config.yaml
num_hidden_layers: 12
hidden_size: 640
n_experts: 32
experts_per_token: 2
d_expert: 256
d_shared_expert: 0
hidden_act: "squared_relu"
moe_layers: [0, 1, 2, 3, 4, 5, 6, 7, 8, 9, 10, 11]
router_score: "sigmoid"
normalize_top_k: true
routed_scale: 1.5
balance_loss: 0.00255
balance_bias: false
router_bias: true
n_groups: 8
groups_per_token: 2
init_std_router: 0.0071
lr_router: 0.000807
num_attention_heads: 5
num_key_value_heads: 1
head_dim: 128
vocab_size: 16384
norm: "rmsnorm"
norm_place: "pre"
norm_eps: 1e-06
positions: "rope"
rope_theta: 10000.0
rope_fraction: 1.0
qk_norm: true
attn_scale: 0.14
tie_word_embeddings: false
parallel_block: false
extras: ["capped logits"]
init: "normal"
init_std_qkv: 0.0322
init_std_o: 0.0
init_std_up: 0.0322
init_std_down: 0.0
optimizer: "adam_variant"
learning_rate: 0.000475
beta1: 0.9
weight_decay: 0.49
lr_head: 0.00418
warmup_steps: 226
schedule: "cos"
final_lr_fraction: 0.0
batch_tokens: [65536, 131072, 196608]
max_seq_len: 1024
doc_mask: true
train_tokens: 1242000000
max_steps: 9631
dataset: "wikipedia_en"
Below are experts of layer 6 (counted from 0) of a mixture-of-experts language model. Rows are named router (the router's row for the expert), down (a neuron's output weights, with its number) and show model dimensions 160-239. Each number is 500 + 40 x the weight over its row's rms, rounded and kept within 0 to 999. Numbers have three digits each.
After each expert's rows: a language model's description of what the expert responds to; "comes before" lists some tokens at least twice as common just after its tokens as in all text. This comes from a sample of Wikipedia text that the model never trained on. Tokens count by the router's weight.

# expert 12
router:428506484545495421512545557479529459584443554476520523505534547457544450476527611503528522428532471489444484479525480541555508460503513455474423469477463517476556482507570514467529536543513503502508427521481467442496540521524510486430437489
down0:490520553425449467425504521500435502481429476570518450517527510482469533481526499440499507517472482561457471468503480542483533513571476541421537500507497468541563496506489522455510565510473497549577415547451493407482440526508489527530495501
down1:501542451485483472579591533493497490509478530469466515513519518561579448522452478484517504481512482441502464541509521628501493530487571561469443517496473488483526551519466499538514490493465503467465512475474553540472498544518558521524614505
down2:511489541551487471501520471440536552500450526463584506458486478491570567488542458566601436515506535543517561447412457496446464581565544482433467492464503425478549485555478462526480528508514551554448430524459508471500481479523515482517521459
down3:453495498494479464454540510509504482518528488543468547517548596527559479471495536486440489503441421533470452553495537531537542427523521495471495522519547522486545602551468461511516531496473505565574498552511573487490441501439485502503479443
down4:444561449454522536518469496479474444458516561510461478530490511488484529461523447470443529507508480455521494446536535551482452448483575542487444513603523505502477525526501551538482506453412512461535528524485532515465504536476559479496513525
down5:521551551501464436561454550523579525470522523493497482529521463550487539522494495514490442479568517464545494477542484531498475472547430526528508525527449514551625528508512484504454469585479561466406526568410501496501485518536487527474474510
down6:473515529529511459436519500521561559497519457469543505491481441486556442504493488497534545483432478424502503503519450450504491521502441564523485529424473533553451510482503457501554473542460521563489508461484518505550525511535477500476486532
What it handles: Past-tense and infinitive verbs after was, to, he in narrative prose, such as played, released, founded, focus, argued.
comes before: "to ", "in ", "by ", "the ", "on ", "that "

# expert 26
router:452525461543507465515493506482515495490499542497501544504577520473503481558477546544512524409491552406503481489537509537577521423488544448546427478519462461517598503505554508453492476566558542453507485530473533477479503512497521432461443514
down0:467468519481498453450493477538483488488453501547468469489438432487465531520424490527505536516435430505543491533574484496495492450456456558499517479531500567507520538564573501490495530480522524526434452474504554521456557499462512491485519536
down1:492478480548454466492454551587477572518506515432618543476500529507545433535449512457489519475534478484443520448470530506513537471495447541542479461444513587523578501523549526494498455489518532504444565450468469525479478472544552466516491507
down2:524479519458448489489477486503484514533532595466481576467545524483449501463487551578484545509521506483466540464462515468503526490496487494538520440495545408469449477523514450585499476457508543509442514484434505462441497475513547549496524470
down3:425501471579606483457518530487512483500460490459511431472480576549494432509460489455517607484415524468443503511565479528549471575496444447467505525474459461542504485465469512483534459525539504592447523471473490595502522438533491471436505521
down4:558525473568523511464527570507508467471462441467543517468487521426472438464517485474534477527524490496471542560493516497473522478522575491503505530561625512563450484519433456468526441501523504535540502473575482483493518462492473579577465379
down5:511519473429483498512483580489544554527543570469473482510447514544393483532471515561428467541521566471448549529531417479477506500524498497527454534457460468457483492504485492499479488542476515525509551520480457498458559520583523531482519418
down6:567410446441494535545487547575545477555558444566496446521431526490532459488513452484543549483515477474493553536513438415517461474507533499484486486507517481493543517476511509425418601486577538499487464494486509499583537475471429598578521433
What it handles: Sentence-ending periods before a line break and the closing "==" of Wikipedia section headings, such as "==Notes==", "== Reception ==".
comes before: "\n\n", "The ", "\n", "In ", "He ", "=="

# expert 27
router:449553473464501464495548517404478490587490545481462474464577547453469425521483539536568459459555491425500480557488436531540581384510448499436438490492479480447565506491495519513510519557513561496503485501454510443486533495502543500454478496
down0:511579517541548530458516464586509490455540558506493474445431481512482490490569560478495560517465443522524533470518470431434499486521506450530417537512460504479505475545500521501537465479453551479482531487476488471524567491439453496522479519
down1:494428467508531469528447616532503580494555473517494542527532485551488480457453468513499515509504526446541453458482399483530475486522572494484476464506537513432423497536532452524504506555459467489556542488469487524551529497476483505517605462
down2:496556512479505548524511497539474399440506536521417508427475520487466527523542493507472535475460530500466454516497533494508553569554466505517493483493503508437506455431493421512571461466582488467437520537451480464404559469537503472540516536
down3:458525569483494574542465503493509501522479461512470463567480475465539474458492514449450460525443502470507549485531472474489481460462520392482506569507551511441443532550482610529454518462461516475400472483522498494471470558471455432504477526
down4:462514444474487493495494490540502476470604537610449476485520444490524487542520421549490497483450491449502566543494546485509525485484541480529455480547561612527481546462520451504515521481556518470491563507433543510508555549500473476466463453
down5:543504582460541490447514530481537480507513500527520566523503566547525569507476513589579486427422493510554430512503581433524484505515505549481526544505487540559471547506526533478506498480473458447506506509496485494540561477493476433563502526
down6:579495578480507511515527532470480503543460462523562436504540478527549456560467540456519493572555497519463482475448485457510516509550569502509513453409526521433552572572473505539526487466488528499495460481519475452565492639455521471515481524
What it handles: Common nouns and descriptive adjectives starting noun phrases in expository text, such as students, political, local, evidence, Domestic, jury.
comes before: "of ", "and ", "is ", "to ", "in ", "are "

# expert 7
router:447563518518526502480534459426455426526516527497463540479541464521499503499496522524538463477500511470505445501498537513609593497498470486535445489461473534525551520526522496519465511525508526517538514533516497457473511486482618469433472518
down0:514498550532514448568548594474451407352493489447438468560512497459452506493519464480516486550494465478579517526473523496536508444586535483488528526551520424508493420482545541441459482526547485489394476531497509546519525539498471518463474428
down1:555607526519485559538468501500512575509463505550481511489493464558464541583451535504530484486491512443533471415466532458441570566523500429489484519480494446447549548556473489549520532531499518512622546478448422503511502450488436518452512419
down2:494517450481529516520524442463411446493496515468509531539471442521524438496482495529462478542495499497425474497465488483511575486538477547480549488439484562495546462444447504528404494480485507453551519493488510497532556459402474570476498476
down3:488522482547472508509519503513422477482523455460568414496498514493528512434593549483443485600544457530484461479487492545550500533508470527431527446459482479548487530469398533547457535499442579496481465502518455502565481532561499477533558550
down4:547583451525517504591514516483511439454531491502483513437525525551512481480546526468513482562480595471514521527445486530484424464504484540557429566457467537499455532488505574463498481512564480502427507442521502468484487423522488534568455511
down5:506470456456449533463445436526397504420417558543430549505495428445547475564504537520570575467436476563445512524527470506468488458489497530458456503556425550450590523477478512511561613551489467523474469504510449487471525561491447525514488513
down6:455524508502489480489514468472546550508447472429501515452455500468485442453513515579485561491496546463551522450542534538594472495509490489461587450602438479432577457522491410525534470542504484520569482531546491515535555513490476530528535621
What it handles: Final or middle word pieces of foreign names and words, often German, Turkish or Romanian, such as İz-mir, Offiz-i-elle, Biograf-ie, gre-y.
comes before: ", ", ". ", "-", "'", ".", "\" "

# expert 20
router:413472475547572447460529507462513493539537568480515493467584500475549524551481484586522526494500471465478508513540491547578527426453525488513463520502461557476480493465546525530536497480525553517466495526506513501511588530524492479444429515
down0:535475518486523482518481525536561464505541478449464466519529501576468519469580543584449446486479576475461526534588502535475495507532501510516474488547493531526478534525517457514560495530530563514453453557500508514481444443598485490473438477
down1:428507593515450450543442540503500500483511507467498453503510489446455495500523524570571471574538485522535382497462441575459510524485501496451484406538406456481480394561521550469501446529495536468487541470502501462515511480515553510462497533
down2:535522511614533481540495482567504476515496548521432558558499446514503529504550541479449464529494515452471524495524543478456505507510520530444456564455560458536463441522494478472535469513518497491479552499545515479502506477510475582548477530
down3:526572436505553497468566485516552523494519484482484459522542473519458468527538480484573464411525530581464520501400451508456519504493571513496487589509501487516559504483482428500451505473527499514499405581562573491529494479547516501520487483
down4:442444628509513510470500473561530398573428575532503469450501480502516576521518568547463476485491472552499544436475542505525512537472485533484472516473503524493504491515442459467533431529479448515493513502509481489543481458460405487602504454
down5:449571498465490486548528545471558543527513510579511541504506549524496510550442499525533486501461447487525526475462498533424478449477516567466458452551518443421482527499538493486562483526528488402587447478517468472411464618487501517479482509
down6:566575557481493497518454422509533508544511508481492553557480484537470485489579552548540478442538543457465441501593448507486528502471442469527526520444470551474549528508518457487528537521528534468453539466527506424503487401448514481483497532
What it handles: Auxiliary and main verbs after a subject in narrative prose, such as was, had, were, became, would be, plus adverb endings like "hard-ly".
comes before: "the ", "a ", "been ", "not ", "be ", "to "

# expert 29
router:459575565509585466534575518499504454551472518520434485436548589495484496476498528559486537473543487467448456525523464616535535470534513507497430524526550499524500492417484566508503473523521486548537463537445519490501502474561521494477517501
down0:519472479524553544571503465502483505492521508509457520526458492421561465456544468477555418554522552484525551562552495501583516494534466547496487459503492457443505500509557447449457464539502464450501499515575486434459511487449501504524565502
down1:508551504511497567443510516589389497543565502484466478499473555554493494505442506409479490504516442455536524511532460470498488501553528497520415467486508480548432577512490572392523531466523569558540533556455545531474511510509427516485422494
down2:510556478517453489527451434488432499550527457567445451571421503566544505522551535452498497532469478550489512518541516462476525409474428519509505500493513587466510590475453499524542530499441505507453555522551508474524470504471490531536387520
down3:546467504535504529525569520575485502473491441556475474495473470431512548584518464403528505458490497475436533520509514477510467546472504526449557514464437451535512534571501578474459420485556471574463449515516549446529457538500429477571529535
down4:483526461469472489484522518508547514521465509427578492478557493503481501507453520550538430510536458518454504372506489485526494430561504513461505592513464508510495598526585458559516509555537520517548531512526533451476494506479450467454519518
down5:506506467479483484495470465540515444526475498433513459501418522532478471516497564512578535487479483507463515549544563471477490456540484513527425509502496481495500600512411574444525532567458535482461559552463436541567558450464489519529534527
down6:515460437454472516460504492568502462533496426458501460529497472459467441537484492452527511450410443473507472551500454462562566471433493527551517461462476551553469512515515495465552464518475552580507438441465532560540489464532476482446447500
What it handles: Section heading words, infobox labels and paragraph breaks after titles, such as "==Bibliography==", "Key people:", "Born", "See also", "Premise".
comes before: "| ", ": ", "==", "= ", "===", "also"

# expert 18
router:400524496477492487523500492421555480542526535489414472437512541524491534524542520565513499427502563447482503512550547604526638446448496518524428500507478463455505510524534473493504430530570500492453455515480518480445522482485511545501511484
down0:544490514479492460586426494433455482552564537533487490562484547515501481484488602494527467554555523480485499480508554403562564453434487475511499513433463588457445489514449500473499486493487550476560541499464527441479471553416422532475451548
down1:489534496567556490486451520571537549591457529429559494483450513543481494469433464502460569473513466466489492485467472510548511477497490530480472512538438515490496495532559508490549504592494503492471523403505515438526535523518517532473402538
down2:507548510441503525501484538503527494482514485443567497575559478551513543526506520568443523493494480540530505526542502535404519440494516525477476479452511465499486465525542482452518495531460519513401476521499504490420501449497473434488420455
down3:515480502433438409493550529521580466443474507562454475506505512388467509504606558525546503554524484536471476496427498474509465497467485519512561479469496467520551529482516551528494448497477514535465468489540488429524508512540500499458485552
down4:464453569485494474553456563460500481533466537530479576520502440455481481441540555470544484474466522542495474521518453480504490530537564541535469526400492543514483490493435489494551516455539503421578451507490545485542520470457478457495518466
down5:555550468509484502511531450506537489525517508518472493520465475525506439455507459501545542556600501489489569466566519541470537534464464486411612497593450487536516490466527460540488515538465524471498455489580556446443474530572405524500523560
down6:461486507543510463493587479512471537479477476561449476517517510515500588552502601503501542477533451507507522557520495499446549460476452536454456501550600530498469536546442447528495396498529507551502521480578467418482465455446496514548435496
What it handles: Cells and column headers in wiki tables for sports, elections and taxonomy, such as GF, Heat, Votes, blank cells, scores.
comes before: "| ", "|", "; ", ".", ",", "/ "

# expert 16
router:465571468513554441477577505434510437531527529538466455507570558443522490525470510531575447440510531531487484486472533520548549478445497448470448438474502567493517553494555540485449507536499529513527528508466553401475516499459551526503471484
down0:535523476484545513566469426539561487484489502491473544510584468517422484470430463507412483493482503426461561457480554487493478519501554440584522509577536569537519527503494463419508540518549500479499514488452489562517448528494497519501460493
down1:537525492474521516421514558527477441572432479475503559494444507504515575482447486448414533534500462562444543418508511415548464488510479519483459503456456476572565480492477507460462458556454599501468585499556564494482518462564528496555490470
down2:508496487547501430436585482500465472508481459431424556527479472596551456535485536540553533533543449518493549437458473468544502485464527500504432598511506539551494513549502487507502502515377448504566464543512561434486441512463503467571490531
down3:524462475472459510569464484543481466613530532484478420473463533490581530466519522547544523493443515483505569534592468528516524524430520563429517504512457476427501551477452559495465533446461498493492487459535490546487504487495509509502465507
down4:547458482454530490527524470519538487495395500541446470467498496497524458510535548509480428441524484379555481482549514483459549442557495466541458545590565506502447557472519455577544539536448497542516448451520511434561589454460484536457549512
down5:542481456503427490523489552510479510471587453525413503501549496441564436458486570507507567526502479524469466463452496535494486451478507500491532455588522465445545472565459527523510484480487524475476478493453499480508485560488438474423521573
down6:570513539463529428543535479513547458556482494478501458544539512506453515485499567495516424470505537464447526509542531490507486411536553522511448524514567511493504477499437483501530494438495458578530489535547515533463468471482500506529458508
What it handles: Numbers and unit words with a trailing space (km, kg, million), and the second part of hyphenated compounds like well-preserved, editor-in-chief.
comes before: "| ", "|", "(", "and ", "of ", "in "

# expert 4
router:465530497476559484503491489496502494554466508467533449477509529501489458502507452467513524447514485509490504480529495525514571424535478483499462527522510559463506494444508462495428508576561568502520475562462492487462514461512463498456433522
down0:444408535562431441576434486556534483550439448485447429513464520526445495464527498507513542455566489582430563474482539494435465559542486571405534539477497487514419532524528575546512518509525493490512487519521509478554440497555505476568481543
down1:470455481555497508526436519557416556511556437446472456468516526519450474581489518397493572481475445561513465468490492474505465439503510518430534482568558527484499521638576577511483556481510579548504567485489513492497412498475503580494450513
down2:475529536598422487513510469476430572453542534474450478442471478613484539506534464535509451463472546560565527569506509547472495581560478582464466581510573452498482513507397502524525513521505549537517532484505513508514477484553470490507506526
down3:563458415561521541479489507460482512475490532473458506501482548452489503481505499484569524465584530482495524525522478512508488545508569478466528559534582470466475480447426480478527554524542513543521461467513496532549459529498602580521483441
down4:551463481497524546527472512520487547474551538503487507495560505536516448505468496495477519489473498499551423478476468510567508466476463468545516467397447544437544510555603500527485441487400516534480513463515463526426469459477565593503494509
down5:457427483449572555530510490484560558481540537436452503521481486423465464566541560457515545504538460525498497497507548497492455477480492554557588552557448569525544586524524465510507432531480517477535485489473475490503384427432380551515557475
down6:576507518479446505527512462479496470495516561505462495474548516476491468524534518492504524546555511418571440409514518489555533503537477515453528498415456466413483491473439521543529533479451537477498442473479505493495504495514487473513455452
What it handles: Clause and phrase linkers after a comma or noun, mostly and, also which, who, but, that, or, plus table pipes and heading equals signs.
comes before: "\n", "\n\n", "was ", "′", "″", "is "

# expert 31
router:474518511493553484541552497458457445566502538476471468469509535491471454494527579524565503433558491436459478489518464524560617439477511458495494558527548544491530489453567496506529468553530527457528499516470463451485492504493535538480447522
down0:507548436495496446491491563464411544476452489527526454441495520482480565470528469539477512452453535506431493531459438496524468520549486403495439502467454520573473495506459553497521551457444476557450507558499466481472544404502521472571500453
down1:546409479484563474500523491501511482494507564497432430501490468446545479500433481519540544510485527604395479523465478504494487470500446497500529494505544538430519556460562504498494447479503540434450503558542487481516470481472450514493463475
down2:532498493512474512435509500480559459527494496470554574540506461495479502557538476515462450499491521548482507509468502464482494553482439591511477528480467476573489471506501541459421486562443583478489537451537466563458507447540503502509521474
down3:505528485481516461520489490505491458458514514513435472510500478502484477508487555499425508546464423545546471448559490543472614501474517553538448507566500510436541498455510549537507416453487490389464448456507490492478486546516430462522514451
down4:496415432525511485460519578505489480568516465453486497490499458482571436578414462519499621520485515504453515430555523455498392476465491538428518508544498496492492521479532535530520529506499562512502436484575520463535520517489483466522582497
down5:530560532494555483460527495518520472456445555420552567489551484529528583553464540548489473501466431422532429484465516475529493542478494481399501444512575454468447554446459540531548494517511495515511472526492507574451504459629472470493619490
down6:473546565511614520542495531551519484532535442447495490461450503540532562446457486498486477463459524517534498499507546565489492555569489505501514500564494386470554474499495528526517536477571525522519483586496514440461480437491517488455566564
What it handles: Line breaks ending list items, infobox fields, headings and table rows, plus closing pipes and sentence-final periods before a new line.
comes before: "- ", "\n", "| ", "The ", "In ", "==="

# expert 17
router:490501516530564475448555526566472453514499537487448456443520559474522546497521560487497452509553504499497523493480478519482558467464482512501435499511511477442542461506483479517549474487555563453533565544495514488465502530503569471446409503
down0:521497512493533572485566458497548495476514516522500504509473499565512520498477501572545452439543544469463476573542514544517453539468464553544484553489503492534497500414515525495498560578493459401436489505536517467551528450484486518475519460
down1:489526445535512480476517452471439469482539387536497487520453432491578562537542574493438472522469486461476442544508467500494568520453469494447534522505524486530534573515485516498534550546458499562477477542515455533533513541514460540434551501
down2:486510512457476489464507464532495499545484522534508473522457494455534530474515506474505522556574462528486413523491418506499489524470518525458537557451528480498479446433536491485455556542503496571465526504564529430554512554519476523449523509
down3:466482434505441507519471492505457496523439457513523483474465513477530480437521554503559453518534476517514511447563483531466481491433484548501428517435454571506480411536550499538496478484517499571460495508487443482517496516540489508516562489
down4:559539491577513503530453554539433508469518521438519490477458509454479490471462564488504463454496551477507477475587439426473567512492479541494584541445550540507480456498496491493553445474567537484462580524553495465494513487549481541455474512
down5:516530431413482586567487513508496475510509410514456571485458452479498480558555519500400507536423457523464558458494500483452554483463564503524491482559535525464407504537436536567541502380535420508502525486514445450483536428466538541529460466
down6:533464511567526478481444552475461503438435482447500442472510532489468474450544445480451497482440496470468412536511418491504450477495577529456503567485468520519463554494524507381508538512530544466458549521473573446531506518500452542538424522
What it handles: Pipe separators between cells of data tables, plus colons, semicolons, degree signs and slashes in coordinates, stats and infobox values.
comes before: " ", "0 ", "1", "0", "1 ", "2"

# expert 15
router:489603487490514485535493470495475446550498545518412432525566523482471439516490497519524473413539441440461498533481489534562594488452519499609446464449500526502589471456452520487451513512550554469469474528482536441479494488476461462505403520
down0:571465507555462461491496539614510492501487575515494547476463468485462479460469566536486493521501508501501570515501535533553505446485518502562584468479486546442505423447435529470523539459522512504508402561492458489401506488525532514469493528
down1:496503542510497539503493531469520469513516490444411505486534482418531605516500494476511439511602512471532509407550495587490518594533450486468512474537484442485537528572570498558516434528446502421516486510448522526555533448504502454469506382
down2:488519442503546447473597524530586566531492517479558531560510532476541500405487484487499547511571505513562413499498489451488516493595450468511485562480470545437492516482556424565530454470520501490470448556454494546484504553457514516505525442
down3:532502566538506442531514468527498499503496441469481553485502460497557528477523514591396560513540471483465464434502514569541437499546559449476559556503479503519430531533491513487429531483477491515501424466478450499511502510517485545496506440
down4:384502544420462593518473560459492457477520449474518513493522515436522513485493607503493524531487478497503461530491555511501459506560481511580511472479460514444520528478489521549547474548471511433413532491428416528548562469451522498523520459
down5:489477505483537506484516510508556472498491490483500507519448511406547438421487548517492531485543495532531591438465450458448482494552550509507580483592552497501462499547521520608456474534577534545459499452495461470523468528490497555524483512
down6:618519552562511468396527564519479520468469417592499493459448518553459511525532421528529459550549523546552509467507511444453563572509430550515466504489489476539506512529505529551506515507430562506543506597578563433501498492534437536577479542
What it handles: Inner pieces of rare foreign or compound words, like ah in Gröndahl, at in Traumatology, plus apostrophes, list dashes and quotation marks.
comes before: "s ", ", ", ". ", ") ", "\" ", "'"

# expert 25
router:376514521432482465507502526457501479557496538508515487486543511516502471531480576493522529449513539489448514480474463515547591451507455470513477505536454537442500499403528535529519506486517545456521484492484501453421462512486550476460498473
down0:458428496471469513506539428581429497476518528508465556519539436496502472493559512472495466462514488615427484559571572457549481544491523467561477523482541504495475547519498505563489458438511447544554494542399426462531536495460492457505558484
down1:486463457474544458530548508471504406536519550493496488514454475501511528515468498493468443463448552576554462561494539559501474410534506509534477486559535514511468517503560500430516529466497490497546470442449605552496487537483515537475507518
down2:430474478475518477550509471517471485462490520487532557571552481505499536532523480440547572486560505473554506576493477610519515452527559560508539572496503548404579451588500494404511467543510561464535503564503468577486566512480470588449471493
down3:499539451477463556518538545478536544530468592495523442535528491502484480474521482543453468543495464459477476457499515495467485442473483466480490511567516478569490580504585453535482523496473512482467449404473483514612520491562482515500474479
down4:491488485456589461504474478499594373525527562444451493570551582489481517444551524558433431475445494467574507503482501466448489567445454477492485556554535533478506468519523515509525540455557464526522514507484518534457462540499510490545475487
down5:489509510475514463506546474444548447495539511589518525558533441524497529567524501484506434485473492512445550532513382435498436514467505449467479526539518532544493485516474542533516552459480493476527509539502459572511483528545504467508516519
down6:480487541437530478486488518525541466473449474510470573476440546473434459490468497580486514466470497474569483505542575511500544438494431543458462508496483446533531418465600449480495483557558501487539515459565505436542518468498510556522480447
What it handles: Completing pieces of common words after a short stem, such as tr-ace, tr-ue, cl-ust-ers, plus directional and plural nouns like north, others, species.
comes before: ", ", ". ", "-", ".", ")", ") "

# expert 6
router:441542490438526464532532506383508450492514554505494532502579531446476515469538581522514437409479480463533500501516501523563576428472492388515439494475448524394576547414508546485498533492531522428463438514454509433525480498478528438460463489
down0:541525474492557504553570573509473504525528465461435493559419474503438484531544495498493532525541506491509522533476483499420563521485529570485518536470568548473509510555486456465437470535476565495554458553533508535430510514488444481514435481
down1:490466536514554497459547538534445430476487523482478492536540551493561478497533552605433546405493533465499490487451604489525532552515514467534506512527508428508445484429506510468495514502545533477504582520483518566580488458487493526520484533
down2:473476511452429407547451527465527485500433479564506461493488587549513504478513506526454469506519559494504547477548424490471468546471557474510460518503589485519505514541516520446550585445534498512473515470555518542485455501561438450478505544
down3:496512483548548459486475601487445506494403473484524437543505415493498536463450500490471470534497525471444490498521529454454561462518522470535518519556490545475397512519493486470506467545546468532498476495550511498504473499506515489435521543
down4:462486489519457540568516456461470525403550521512495554483469524493547536562616546560517378486441537527429466500472573499514533452505468494517498471465486575553531457475527495514484525453518460432500548481498500444446524565502445479540436459
down5:523539463515512471545562543526446498549556485516390546491430519496526512503477488528496565519479453437522477394539496480519522491430531513458535510527515520516502422468428438457438446522571495454568605491506542476501458440443500489540428561
down6:475517524537531491493503478495507497500478483535458532498562494450535498463546549520480494491491443487436484477460545536548464460503475489491463465474526462545466519532456505466538478532493471438498509480588461478481470489460512546527547474
What it handles: Second or final words of multiword proper names of places and organizations, such as University, Street, Cup, League, International Film Festival.
comes before: "of ", "(", "in ", ", ", "and ", ". "

# expert 13
router:462530582526476457550528542463517433564470551521506453510555596506487511501513531577522522508572505491530472531545460551540545517567442501523476541474479526475506459457509447508531483535506460404565499574489507435471477477534489473553462504
down0:530492458527464574486459508586449458541542476462491435536482503488532477452501494451484545447544474582516520470462422437496560449514422492442482476478602476502503485472462458498502510538467503483471496538489493448542527529533468501503454554
down1:503523523520478478497474443524517472482517464533543494499496510455475483468533519483513542532499461579553497488534548465459486525523466526486480438558562515476422482475482509468502549456555466494508498507523471551566575526538526520462498549
down2:493463479506477465446534528534527427510467531502375586553518518483555519479408518466513539445450500565509466551511465450505498489483526470499503500490539497527522581535518517510539443456474479514587493502467516539476488494520446456444540558
down3:470516533530527497462528496516526480390511515499519449554496387616455496552513463554503450517492410595524500455466496410479504540542517505493529524479487491537505498492484466532492520494549540516518453450505528429571565507483463563593513494
down4:489472507537475563521517507498493542497443462465543553454476472477540522530455493494506504469474475532446480493474489531499542509517493472479499495497490515480499479493482467556530488486537472501529412465492519504554531521579472496490524463
down5:426425552541550505487461510539508518462489445507461463549474492482480486453531523477492436485531550502496442392526513465515533550493443450512496436533457504475542489480461520520504420523578507472430498513571516496481485428492513495451504509
down6:489510569536563496523453451518513525564503469398446558513501490553494534521416483490493471477495511488510555553482493497483469555543529464456492417483486484463515572500552518490541505535470532589415482465461559575489507492497506498436590543
What it handles: Prepositions after a noun or at sentence start, mostly of and in, also for, by, from, during, between, and After.
comes before: "the ", "a ", "his ", "this ", "its ", "200"

# expert 19
router:425519509482535435510507552475502464532504539510461446474568545450448551474485506552506442503517498499464513543555498563572549453502458547520397474474485492443502525490509501479546524535536526440536484559461510450423482481498508503491494505
down0:449495481480576539511422518449560505510479521549529527604535525470466481522564559524516535448527507461512469468418565554531529518507516424535500464448556507507533523499534542478459472570535457444501440454465492464533479580507495429483524466
down1:504466484517532495572533559542526487537547518577470518517529526467548530513468489580489517481454510486411459485459530529551539511532533497464511503507471519492528485453465513516480467510490435516497510520482489473488478424418386501486563538
down2:563464576475511468418570522504445444558445506481479552512520520477536526479505512539478524475551483499517534480489489547489476413544514524490488491497416516390557511531515517530508529523432431472480556483463493515462528536487575495515486564
down3:530516491458486496548459453498475508467544524537507491525504482456519545541522445437498522439496495532492459510449464546503534501483482525461482480492529498513495533542472592547490531481465502559516469468449531506569451449530469471515578495
down4:504509446459500502520467536478500567523502525468521516495454491478523471487512523499527455514444504588508463472533461498478526491503453516558486541524534486428575505505477492523523424536493566516529487509561616559456464592506444501509482477
down5:562474424570501557481504495549532513539530488529508488531516498524557534495431465506532552539533474507458476528570569447510537433486514584512504512501490547573456582565598519498500532510460511496531510532477599530512442481512420571560566575
down6:579543563498476463542482532574491495431494472518494489509503507440446517482475561483446535565416523508543476518546446500484424528472559480500510511518516494540444477455510540497559488454498449599485487557541477492499511468568467462451577486
What it handles: Cells inside pipe-delimited tables: numbers, decimals, empty cells, pipes, and short entries like Won, Nominated, episode, Toyota.
comes before: "| ", "|", " ", "0 ", "1", "1 "

# expert 9
router:427542516479515428530506556478505478518530553477503449516577563459434485512549512541528517493464511522454480470557486561504547452474463484543422504530528452514576475427551478505501464470524480419487469569492520486473488500504564527497445509
down0:510531499498452520483518559563449489491441510438516509532485472459489413492517532487476460554534460542484498464501442474521498463381548539462430490504532579473447424533471485442557498588448497479509539464515518453452543557460552568570452489
down1:576521506518502557501509566585484471494449418485500497506494455418503527462487506522508523524436517486514505529506471426460515463479464508459546518503461492459483450447549468508555460492469492412471489497544430508581476504499515505478557474
down2:519444472521506461495520569462486508513519484577509503457454466452463559469506435531503435508491506498546458444513460483435579536474500570532469538448414530539487496500506434479545509458572493509578424549441565454524520525520436569454470466
down3:514546438516546461500420478401561320511442575468594558497554505503462518584492474531470525425522483498473420438518539545532492465567516486562442565491477573529438486477438471468431501612540480561534525529488440442589540542556511512445492489
down4:517476533491502465488480517511530410494454524488513524481507475460480500501480543499478423487511520378455522432408519539550539513560527539513450534506534534469526489515517484548539493528446435490498529607492576501523471528562407421500467525
down5:471522493529525521532509534502473500520443506530504538491509480508504436564531521546533523579432496534485487508483516437503530486474469501547522514508528517517507584528462439453493502548541555535546491549488526502514457543545497489462509531
down6:507481531502554506476543523461525477486501528558500549539532522501473481492436512526432493504540542517549509477464584521557551479468418489587501584498551453456513451462394503478537537491493482427511478464500495453545418472488467524469496414
What it handles: Number tokens in tables, dates, statistics and codes, such as 1, 59, 144 in Tu-144 and percentages like 1.1%.
comes before: "–", ".", ", ", ") ", ",", ")"